config = dict(
    num_hidden_layers=10,
    hidden_size=160,
    n_experts=64,
    experts_per_token=2,
    d_expert=96,
    d_shared_expert=128,
    hidden_act='clamped_swiglu',
    moe_layers=[1, 3, 5, 7, 9],
    router_score='sigmoid',
    normalize_top_k=True,
    routed_scale=1.0,
    balance_loss=0.000252,
    balance_bias=True,
    n_groups=4,
    groups_per_token=3,
    shared_expert_gate=True,
    init_std_router=0.0368,
    lr_router=0.0023,
    vocab_size=3089,
    norm='rmsnorm',
    norm_eps=1e-05,
    tie_word_embeddings=True,
    optimizer='cautious_adamw',
    learning_rate=0.00179,
    beta1=0.9,
    beta2=0.95,
    max_grad_norm=1.0,
    batch_tokens=[131072, 262144, 393216],
    max_seq_len=256,
    train_tokens=759400000,
    max_steps=3135,
    dataset='wikipedia_en',
)
Below are experts of layer 3 (counted from 0) of a mixture-of-experts language model. Rows are named router (the router's row for the expert), gate (a neuron's input weights, with its number), up (a neuron's input weights, with its number) and show model dimensions 0-79. Each number is 128 + 32 x the weight over its row's rms, rounded and kept within 0 to 255. Numbers have three digits each.
Before each expert's rows: "mostly gets" lists some tokens that are sent to it at least half of the time; "comes after" lists some tokens at least twice as common just before its tokens as in all text. This comes from a sample of Wikipedia text that the model never trained on. Tokens count by the router's weight.

# expert 31
mostly gets: " N", "S", "R", "N", " n", " | N"
comes after: "\n\n", "-", " (", "S", "A", "O"
router:151117118059104116113134163128065110182151093091180093125096094119132124092141099172135127145089111111097131130127096137116115192160175145166113133038090105195145177110127062130105179142119127163086155102141108129092138119103100137112142158
gate0:150152112155106118122124155073150150105106103128104163074142130108129060108085178148090088108145135097113079112142123136135120099129077110201120166108118122169145089051132150134140181106091020139153110120108115138127120134126079159155163180
up0:118169131125183110115096157139135163111103082113122108070120074171124105097116154169114136146088151139132098053186112159124073155146104078183123118157110109151164138081113098161128143084157085149138177135114101171081097102095087144142204143
gate1:177159101080120150136144152104051145141086114117157098128109045125094155158138082129115085132121099113110099115076142115138087188139183182190086134085069117155164136105114158144128229104076142187124113082095095101082144151141195140185171087
up1:087121124127118126172164165159127072138068125105098151102094107153130120119123151130120100118103132121156119078074105136214095162103160162131127167143109151144106146130084145121097115129085153170126108076145086091129137158070165120118148136
gate2:151164135105052135114149142145137172138126077095084116108108141153119172095132197109138095164099145161098162145137143184177104067144119166120097183127080101177140150117152133101144112229149156117114151170097122155175107059114111122051125113
up2:079156124161111166144160163137156211222116094082092075110169105114127169117100117117141099141122161144122162167091138166158087154122150152122145084141036133158184134120161135096120070152154162174131135104129088105158136092134157103154102122
gate3:101133095123133155164138098073076126162059165133149101086131149143126181153124084205129107068162110073092099133130186081139127126155173080113148125119179107137130158125180117094176111155073089121140110182152131142175141108114114150189158151
up3:121174144152152110130116132140133119141191130093042153126136149099152054130085118096151115160094149142171142169137115135127116180085125141156098125093133101202127111149124152141089119115126130165101077133170108115108147171093097088138078087
gate4:191151126147125082104179109147047141088165068128125149150135108141135091147113117113145129130154132133093126188134091095107148118169131101163116169132119072129126106164102109125135175122096109140097183161162080113162115084143078120095086134
up4:111120162133103177116148078121154125146079089087189072143082081152137234157123071105039093087155137145135124127161120131087113088171193123154093187129088120130137127121145146154142164100092186117148139124104073100097122113134155067166124123
gate5:143118128122119097141129131093119139121112130134096121127133096096231190154136094218137125095142124152176118092081188074116111146157168110138117075045099180150114152045109162083140126131142120139153122138129172131168110077105138119137131124
up5:143182141172113151093169182081156149154142129137125153133119098065158142135117147153073082106128105161061141115097193138084073131122162145120146089094053181099117109126115154086147084117113134065148112136148184115113136083159158161154161179
gate6:171113176131121113135142131125122128146144148097128099080124085140095127073138102105087130174091102111070101067130168157076101097108147138163141155106131069089153106133136093080160126124065136133079183153100157126167091067123135154134150126
up6:155167164137127045170127095107169117146172052146163145112139122108133089070092102101130152174067154176051108043128092113080113099108167089103156131136171057079114118166082096115129130095124139116164174122145155143159098074110145115135123121
gate7:141124156131146129124072115069122116120135159081163079127072084108116103142115094080118099165076100135131137142100167119094132176117162096210097125072103159139119138184126159183178143128135102184123082109116132098117111106147166156121146133
up7:093127153143155139101122135126130137123100106071138067108121127125122143114137112119109136138119111102181164155140128080084131187127180118146121138113082083170146093179105150161159070118110109189143086076144111128115107089169150116128120205
gate8:206048100076067138091142127121139127169141137113132142195145136148153140138096105148096121206124073182000161154093153139126133110107132127146172170133088139107142127158124133129086139107129140160161143133093112101176137140133141098125163058
up8:133099129097116075106125126137048193045133080169164131171108143127124081171072155079135167098091116144160166126137141072124088051087099122135140194114133131103127136164145123122071091105137097100149129092153076129112106142138121094138113151
gate9:114037141107102142148117046086177161076082156188150101160132164132113140179168065129122179117125129131170132129131136149146127161149143137189115125112157082081152175149129112151139091145174136128141092182140209189114075106155146134112136165
up9:137107130120121153067126105089181173066148137138104119134130074166206120174177132039138136125143133187118202114110142136126118133102121087134116086085082158163164175102099104158098120149146137138111134132142169120138132041128107151166170094
gate10:142162092200068104155103153147145065066121110051174123131126106094172078137128120122122182133112098112118134200125089102126125178144116105208099111105114130212124145110116135114191128106104108163105116122144069146126104115149119121152119122
up10:136121092147127119124131137151106177082139117127146138115161085120125088113159125103179242128096069068067144154172085181097146056159063120112167102149162151155144176114137113159142069166110158130109171110166104152120169129153159117118131116
gate11:171170118118087160129100146062034142122107141149130119094140084172094128121108124188139082149131155105112140137137146117097142122125169103137039143095158086102163122106136126138095108176153109171095180145150160132178166125112084114132122151
up11:122138160165128201078101165104112105236156132087146107144109149134151087145089124141175129172115135094070064108107120153073160059103186171071195111089126150132149111157129120114150099182136140116097141093091134117107145092061157096189145110

# expert 44
mostly gets: " s", " In", " al", "-", " sub", " pro"
comes after: "\n", " non", " co", "ti", " two", " an"
router:128042138147115083122134134164101152161177127074135126121146089153147110119183113136083120199088065108072126136107149102120093159113126104142119127096107141176179191081105160069063140172084113158102115095143083120106160116099120128158113144
gate6:105160063098162118221141139090062107059161125117154123101147132129118189143145080129115155163119100152093235136165171156137131109091100145153126123083166122119193141148180128118140198117130160103104143133168164117147083127149075163117164089
up6:161080146137117131169174172108136125072159133120149141089107109122160169061117082131135183180108096113125128035130110086144124091130143144130163149079138118163161110125145149148114139103102145112123141108135131233126082116096109174178164107
gate7:117185126083102126077111109083108148124040114089133161124138142116181168170158146100093087143109093140095139137125168155105129139138201114135133119175111158138131096097142069093083103167157135143161114098096249155123136115109155132107131104
up7:165157109159121167055118134133058075189105098147060142140136140111176187111179186139119105099101134134098139153146169175098137170120199141098117093162140144121138078176163117106074151114156111122159128147119138161145096182123201135099142056
gate8:136184132129156113141150105139124113054127126152134112105114191144141124153114147172111127118051091075129107153178117100150115080182160152147158097147060158112076105129131122126088215109106120123129119138137128142124136144100116126126131115
up8:113095134143066120155157093092155115136134121107102131108095086131108074140088078125103118105101096054178112123138166156121084154150100154140136133094143110124125106065131122132140188129122094136114109157108096058101171139130101071153111101
gate9:137143111146129132165086153139148114152110124061147132148127088073203080171027150114103113102107155106072101160130110092074115180124194134140133171145070101084185165117083151114147081101112162110054122143140130158123111158117164110155119162
up9:170129059134108212136114116102148065164085142092164091104123173119135089125024139122127091112115103110104129126127047132172121165144130120152160124143056103122151172102113128146100141083131117162120127129094077126105117205117152141112127106
gate10:102100146157136138167110191121119049173138150111090143174089167114088112149116135130120132132106087102172077121126143122073132084134170138183137129158151086090121094126103087112108151165097125144129135172072115128124114175142149109074110025
up10:100107124107076148091136127173171192162096149102157105168155135148123100135104100086085134108122124128115157075104154092054131119111103132184128132137118153122132121111119107129104103104105116132138172078178135129157132111131190140091090125
gate11:131082090152102162091134195111156171127135137136136175103138134144114086148113128105153119124113101119092138157161119178119085117093134094102129153139154149149187172190151101174135075069111137112087093094146082156072139091081109121123166173
up11:112152130155088117095165184114065127122193089139143135129102188116133114111137174108123149147104105072198143102152171165036102123127086087150143210107106191132121117128145162131147169099071127120106129105178084149078132119071060148127104154
gate12:174167116060114132176095115103157091079129112130124079181100118137179170129142112142128069105156158094178183080091138116147082186128126168174032111149142147136137167142101105161079143094149122152115109137172148129132082098088124133134170144
up12:159165102112134132156114134154139057154112108120130092191115133143160164150136159115107095110136111106167173165067134137110059195099131174184088109140143186167199148176152144167100168076111132173177092168157160159104098130120177116145134107
gate13:056206158132146149110109167133107139128132096092087152080122050118145168132112176123194155149139075105134062146141156190148100138137111117117138192042173197163119116153152077111163112124149140102103084078060138110116166093153083102099130106
up13:131084107072120131103129142138183203098126128116146092096098123080106141167142116126112169124086210121113158156100162123187158107157083145197125084089128191162165161130153154143130151114130117119138112109153122112135153151244082107156136121
gate14:143101128120157139102103125134114146190070140127180075138138093177120205153103171149142099135151115140094166111113117179073100118157185167101143129106130144139172200070116116102065128152151080111172117114143193160101186144129187116081130163
up14:135121085080074078122153143171106137128096129142111131048089108125116139177162139166121150124167142158129195111088094199073115175132089024160133108149076169157142193145085073160125140122162160092148133149113169093119144112063185148163122157
gate15:102092088132123071141124109159129188152100106114157037142160200148151074183121116123144131102098096116165160099125099153133120144149106089068128083140151149169140144161094112152068158160177124158117124160160164133101153140138154063153133153
up15:114074070131097066127156089134121198075139105089151110123124112169104108139134177120167122087105080133135181176082088186125125138126090096094150135138123084156113171187102078118113121150162096143146103092140148084132176119194110104173121117
gate16:067096154120082149105127128146153176148149147168092095184156109142137132154099125139174165160069141129126135103135167100121151133121100172160138097104127160146112145081119072108123158098229108111170126101162142162137131096184144117053117065
up16:116121132104137059128193159128152153104101138097154132110153119109082171140209119132106181162088094101129115183108147208153108134136071136126108111111136116181102082067120128143159157114137120152162074126105199157096109151098153107175145108
gate17:118169069161120172163179098111132065194129116146093111131140121095119127141131120137119092129123127121154129118136153145101126126156095089129142165095139178104131170129160183126134178135072147123122180162152094087109104130121116145064150115
up17:156129072162107135075165123166085150156123148194067127106151096107147111152135049141154132113135128111170190072145167138156124129156097071109163086120153120174168099098178142158128133206082092101140164121154122109121162126111097152071148149

# expert 0
mostly gets: " Al", " Se", " Col", "″", " Le", " El"
comes after: " |", "-", "|", ":", ",", " of"
router:123100119080133128130130125127122112105160137100176146151111127147161131110149078145150109174099042101124096107093046115163126114147177101148160150074070088123198174118135107116085185141100103162098106097114117077117160105126111109103157169
gate0:108169109115124115104187153121149126157134090178137100149102103174146136142129100133068062129111134167124133139124081178129112148062133103185136119150064128153172157145079140119149160130158122144132130053152087090168142129095146137125165141
up0:101175114145112146052162131143104129108123165144125088147135081127070136119148121129125099133100091135129218171180129189127123097088126132134126116114092114137114141121145083126120168168133160147062083095117124136126154124131096142149183105
gate1:143091121151129174050133140095047078130110098083142134112157148155128119110104129169120141161148143085110167103071144166084101122234150131148141185091119127181155113127149096126067187107189120104134151111111125171085117137143160124124155153
up1:096085113179145175093099168113109132101076121075123130161149157137110051136102119119115145142150126040160172152109111094084135112196128102138155161084118131157173116153143107152179177133168141122112069145140123135133090102149134094143125128
gate2:108115153119108130112149165155120055130161147116094128169157130142147140157156110182159129171155150135105188122189069162102112176167154090147067102103159105129179136081130129138159181124142156141105135139110131124123106145135136152204184163
up2:091117111164081143122134131128102090072126095178168100128157157119174144136154150191125072145195187161118133139129148130103101163203094100115117133147148089121202125100117183072126176169142118123116131104157131143140101121136095131164191118
gate3:157143141100116097096204123128087105159180129119140127118164085153111202139169142091111149189102115119141171089070137112152118099131123133158127086069093121128126135125064084178166161117165054123143163100127121161080211140173105109158183126
up3:107149080109065166110136143181080116090118122053161079139151109106110141129098103120070085108167112183131082102104157175139168168135073087157143122110115088096146117153116170119146159135110119112138192095157086141108181115151125192142124085
gate4:121109131127129090089147116121139151136135100173103096190115149167179134120145133107061099205131092128162141063095102132108138098117102133100119125167095101132159162147111101054098141186140076126149107118141132119131148125089144078177120120
up4:136149120117139095113152111046135162161148109133144131119168150145135170164147089081091148182124077120133101114078066134133106122063137158102134091142103128112131178112119100117106098158187092135140101063114188139143127158076139070158114096
gate5:152155117091119204121139214111046105116076138090146125133132155139111142075065091161153109191130102125131106089175110198110144096137138139100108105127091106101147156138065126103120111130163116138162120154130144125085144165103180057112153120
up5:051113123071116118101130139104047162150138121066138102137123148123125131126108077146062173163182110123166113092107156083136146126099149056117109063146095147152104108123087063121147132110143123115164158114100147121076096156133148112128167078
gate6:103115112072120166139138132086108085120125131111107113113125087120158102152119120142128110164123098168194106165102121150083129143066144127189138172126089138154083127122104111098158113179125074105116071109102146101127147145149111152126115091
up6:143175105138093153081169132183155108095128152122137129122168124116134107167137135099147107181151136125138108163114145146132142137129182109118162219107099181153109159164079129105133209101155106134162137137082131124175179150116091116134139157
gate7:137190167088138074142128180177108112137127147150165098173099141138133160135059047159159137097110154094164130059102137086114167076123093123138120122137121134118176144182122112133123196177117176148129182152139180207125137122104109075095127116
up7:128085081127117147071139084106081113070186107130082128099182123089111101110091149131092061093134145102082119182141164120113106129134101163162122087101168130107149198113129138094097062153160111065093101143105198094109146083101139171078102103
gate8:167064156100132073100183128164160192163122119143095128137135138168108174120155141112159138197138117154136124140154121138127050143124112115139096121118086140121131188093108083129097118183108132125119109088166165131121189119094162127113128207
up8:155121133081132063080145100160186130117124153129104126090144076144090181176175136112162202151151110131133133169139124110145108104113162118161119111116067129094078109168116078114135167119151092138145044141142181127047122097091162086113117153
gate9:204204157148133127148178180081070093082125179106081117128160116111157094172155142089094074150117122150111129121146110183121135128138122084178096107150133121123121115121154108047154157114144139094105103120099166156104157100133133167115150090
up9:181099080053107107147135133168117157142111136098165143079177067097088130143086112145122126117105181102107131188111166186109112160122136152192080109110144125109142121106134114087123079119142130106114101163093115098104121081062127142095157103
gate10:138093124185152155108078119153081182212127143142131123117186165105144171146061158211086148199095160072138166121128089161128134144208102124112069138130148130143117121119151138169082142127133084190072138076146153169168142116148129094102175129
up10:143066190137141134128096130170121152133142123097124135120141138142110141159096085140114107149121139134187149090099137166119153166121157077072098102113163096146130084131115142124230081157173121154084086134139134142165201106130117112216157146
gate11:115180137117129182186146135132126112121056135128164142106121125140124087143169107144122141098081196082157125131149105150126098087170100143153157129137084125197115130071127102127124109133096115214130064217130066157136136177134091142099164113
up11:108163089109120155195120151096114199097123148100190164068166093173187103210096119128191119078061096098073098097152118124137094126133193163163123075105110099160100137129107142135116175107102071160122097157115075124107137130099080179116154078